Weights of a small mixture-of-experts language model, trained from scratch on English Wikipedia.
Size: 12 layers, width 384, vocabulary 13769, 70.7M parameters.
Training: a variant of Adam for the experts, 5237 steps.
Below are experts of layer 6 (counted from 0) of a mixture-of-experts language model. Rows are named router (the router's row for the expert) and show model dimensions 192-287. Each number is 500 + 50 x the weight over its row's rms, rounded and kept within 0 to 999. Numbers have three digits each.
After each expert's rows: "mostly gets" lists some tokens that are sent to it at least half of the time. This comes from a sample of Wikipedia text that the model never trained on.

# expert 25
router:537503440458468475484564538531557385475538516496516508471516509540523496532498513525552486528559523574503451497530570450472483458515536610531546429458475491449544502463566519520542516474557558538488531507498545496553601488631432401476380473520457500516412473470500496501429446488430413393
mostly gets: " several", " three", " two", " many", " four", " five"

# expert 63
router:567488602544537477578483458575483483412530449468499452520540431543608571515570455435477497522559523524561513479501556540521558513531489602492549538563528579392553467536531490469454504468501505545495477568517496436516411489442531358463448410484381494546451556457457460410568588521500502548
mostly gets: " during", " San", " Saint", " of", " in", "In"

# expert 20
router:464559481477455496560453554552429539445404503481464579495548524494510595544449581396576457526458518484518591443526410568483499520419526468562509528423557498559460578482391501528497499439417475475481504479559457431590531584554509516504541476449480495501493496464505486494558558554518510557
mostly gets: " where", "):", ":\n", " is", ");", " ("

# expert 16
router:487618536507530551494533504422546564529530539509541439459500435531425487464469530494385487579448583570465455615506464410495546465564526444550509547442535543479463540528579487536549453488431574425466488504528512544502612481484451607401538529504581495449597474439563495484359594501578511510
mostly gets: "ology", "Personal", " medal", " Republican", " Democratic", "History"

# expert 28
router:526449554457476533497371458523518550517420526477497437547542521479526570581564557417475440501508518497520518432483521499517469466465434513525474483421503474576403511566414633464549426484480477461613458482564491529492468534482435457552482437575470539435507394530558505503483519428531494551
mostly gets: " had", " have", " has", " where", " with", " took"

# expert 40
router:539597518469452595553606505452524432548503624495535503436516539470569474515568466515444520466433461518442454617466504470552448458519561456486504568523460497501536506523474592490513533491433559557446539503517515471439534438475448557475460440588496504560472450439482530462595568542573492572
mostly gets: " National", " season", " national", " election", " team", " State"

# expert 56
router:534558469527471574568539563490518452502553544497517546492470483463408492499616536493582524480584461507457550503447509480401437517565631514415530472547560439594567417522555438500431549487530524606477406544542475421524423437562460462547542369623527466551448440489463425491467458525465540486
mostly gets: " Ohio", " Royal", " Canadian", " Harvard", " Navy", " British"

# expert 5
router:444532460472493564489483547462623517508517393515540413556587496437497517551497555536477403398453515450525443550509402503499379465440553529446527440512560544530429423554444431478531515587505467464470591393400576484507512476554452470489460613474432482475610533456399496586535514552535468517
mostly gets: " it", " Died", " very", " It", " His", " DF"

# expert 27
router:524404520505541455610505387527608509466486498489451440490418560538503507461587500494476538562500508536532523396471482464482470535505546614448506434544496514440443482494491521472434571497458571424470476439476418474499479597464558481488525540476420563493426549523541555518560465454498480584
mostly gets: "=", " Sir", "',", " Robert", " against", " Chris"

# expert 39
router:622515560540381556484611539487457519595537487495583401534470504523553558492550500567477473512397523565470472517440630514558564423524484490572540472523513559467480510477570514525510399453487504469473407463425454540526457577519441496455452511508493480535491425563490562503492635523563542553
mostly gets: " ·", " Genus", " sq", "Scientific", " Released", " Candidate"

# expert 7
router:550515605507531545504619458460590468533507461538506477571485492587554535394422497536405565509405461561523435472356446495475477426490472538444579474477514495482509479471490494532560552488548572542507478513455493510488589552489457489530427573547576454508482513532528550537505453485521518393
mostly gets: "″W", " Russia", "intendo", " Mexico", " China", " German"

# expert 24
router:554463493441517588574455456497559445519489467527416438433501481484515581405376384554419515480471450517530554471586549531459540516400529500459460519472524521461589444573480521469344500480507443490497476493428570528501440472517461489427470470434485485439417477505480463439501540565412530489
mostly gets: " $", "|---|---|---|---|---|---|\n", "|---|---|---|---|---|\n", "|---|---|---|---|\n", " Coordinates", " (−"

# expert 43
router:536472549469427447458412556526519550489456494463584443478515488481556516506440537523433486509440493474437512539397584443491387526478508479525483479536585499500464463430547531406502508530517482409528403542441552439471490541589536564586484431468595453496434511517451442454441410383465483431
mostly gets: " would", " who", " what", " such", "which", " Coordinates"

# expert 22
router:500546557429622428518590446608456495468534482449444461618426491493497458484492520573524526590481447447545479483472505374566438453461507497480567467527434488579555490549606486551507410480535458496496531446436475448578518405450472452510557480532486437481534515587554550507528411576510457530
mostly gets: "----\n\n", ":\n", "):", " |", ":\n\n", ");"

# expert 21
router:507591439545490551517488418521618469492518555418447558480435508438510502508489495483507430453580477461532548515406483514545499479495527528441494502458559482530426493505498525452527390532562491451460525529547531450434542496478510542496539461541421585440559525547563447425515528486493499576
mostly gets: " against", " took", " make", " MPC", " led", " making"

# expert 29
router:433471456464530416587502562444472560490445520533507498538550441574444457455536451594452507403654514540483563526449521525477479526451552455583425501479582462542499426537507505440462437397445576458405417506427514454479427510448466411570519514606533450498570444435575607613445534503472499526
mostly gets: " non", "″E", " post", " pre", " gu", " ro"

# expert 49
router:481581551444513390481567584450518612393526438515487521552529521474470501470509544466558467545467505441581536437512481556432530444404528483562542534572545475556515458401605525480534535461501477539483523520439435476490512567623461509538473536429590549470491520510519558517573585544483437515
mostly gets: " she", " he", " He", " being", " She", " died"

# expert 61
router:423548463515472511510572518511402591573534459487557519474399413565421540555433479558435450588472554391435527491494565402519547505476474520487563479555481504566560549546499553508560522537500474412542423461515471439420501387498395438511549544476488501413464475582510488519587427418508478567
mostly gets: ".\n", "\"\n", ").\n", ")\n", "See", " she"

# expert 9
router:475490531465560453458449405509516551489584431546468499520550498520441509484571506463441571508555504493490392471473433495552478421470448504518515491453436589435468522596519488574502504516481486466573429420430518488560509492459513441431492582485532459400567451459401530579531471546453507532
mostly gets: " —;", " until", " was", " However", " but", " became"

# expert 0
router:512475466494545414499493489528444593496585616512520536512436527472526494455542505534498479388589493460483480472512420565441444477494495509475519519502457500555525528400452461481432489510526535425406519547553525489530383526535460482497484454618561491445471527428526464496480482529500435426
mostly gets: " used", " built", " released", " opened", " located", " created"

# expert 13
router:479508564498534543515480554533537538538400495497585517450483476511582477441462454480395501470534459540459507519368530474450424440540476426544515457493520496498459433500505491484559485574500534529546556549488474530432579429487395574441486517557468499478397575486482440495484503531478457575
mostly gets: " building", " This", "ology", "ation", " development", "ism"

# expert 60
router:528519461511523465466522473389481414566432418498512431527473494464517463489546482560507497461557610464528582534507462535481544449506582491471477539555510499452622448464515429567391543512574446490396445487397523481428557492525652419546465583407469443556516471563495553449477517430438444484
mostly gets: " South", " North", " New", " Mexico", " San", " West"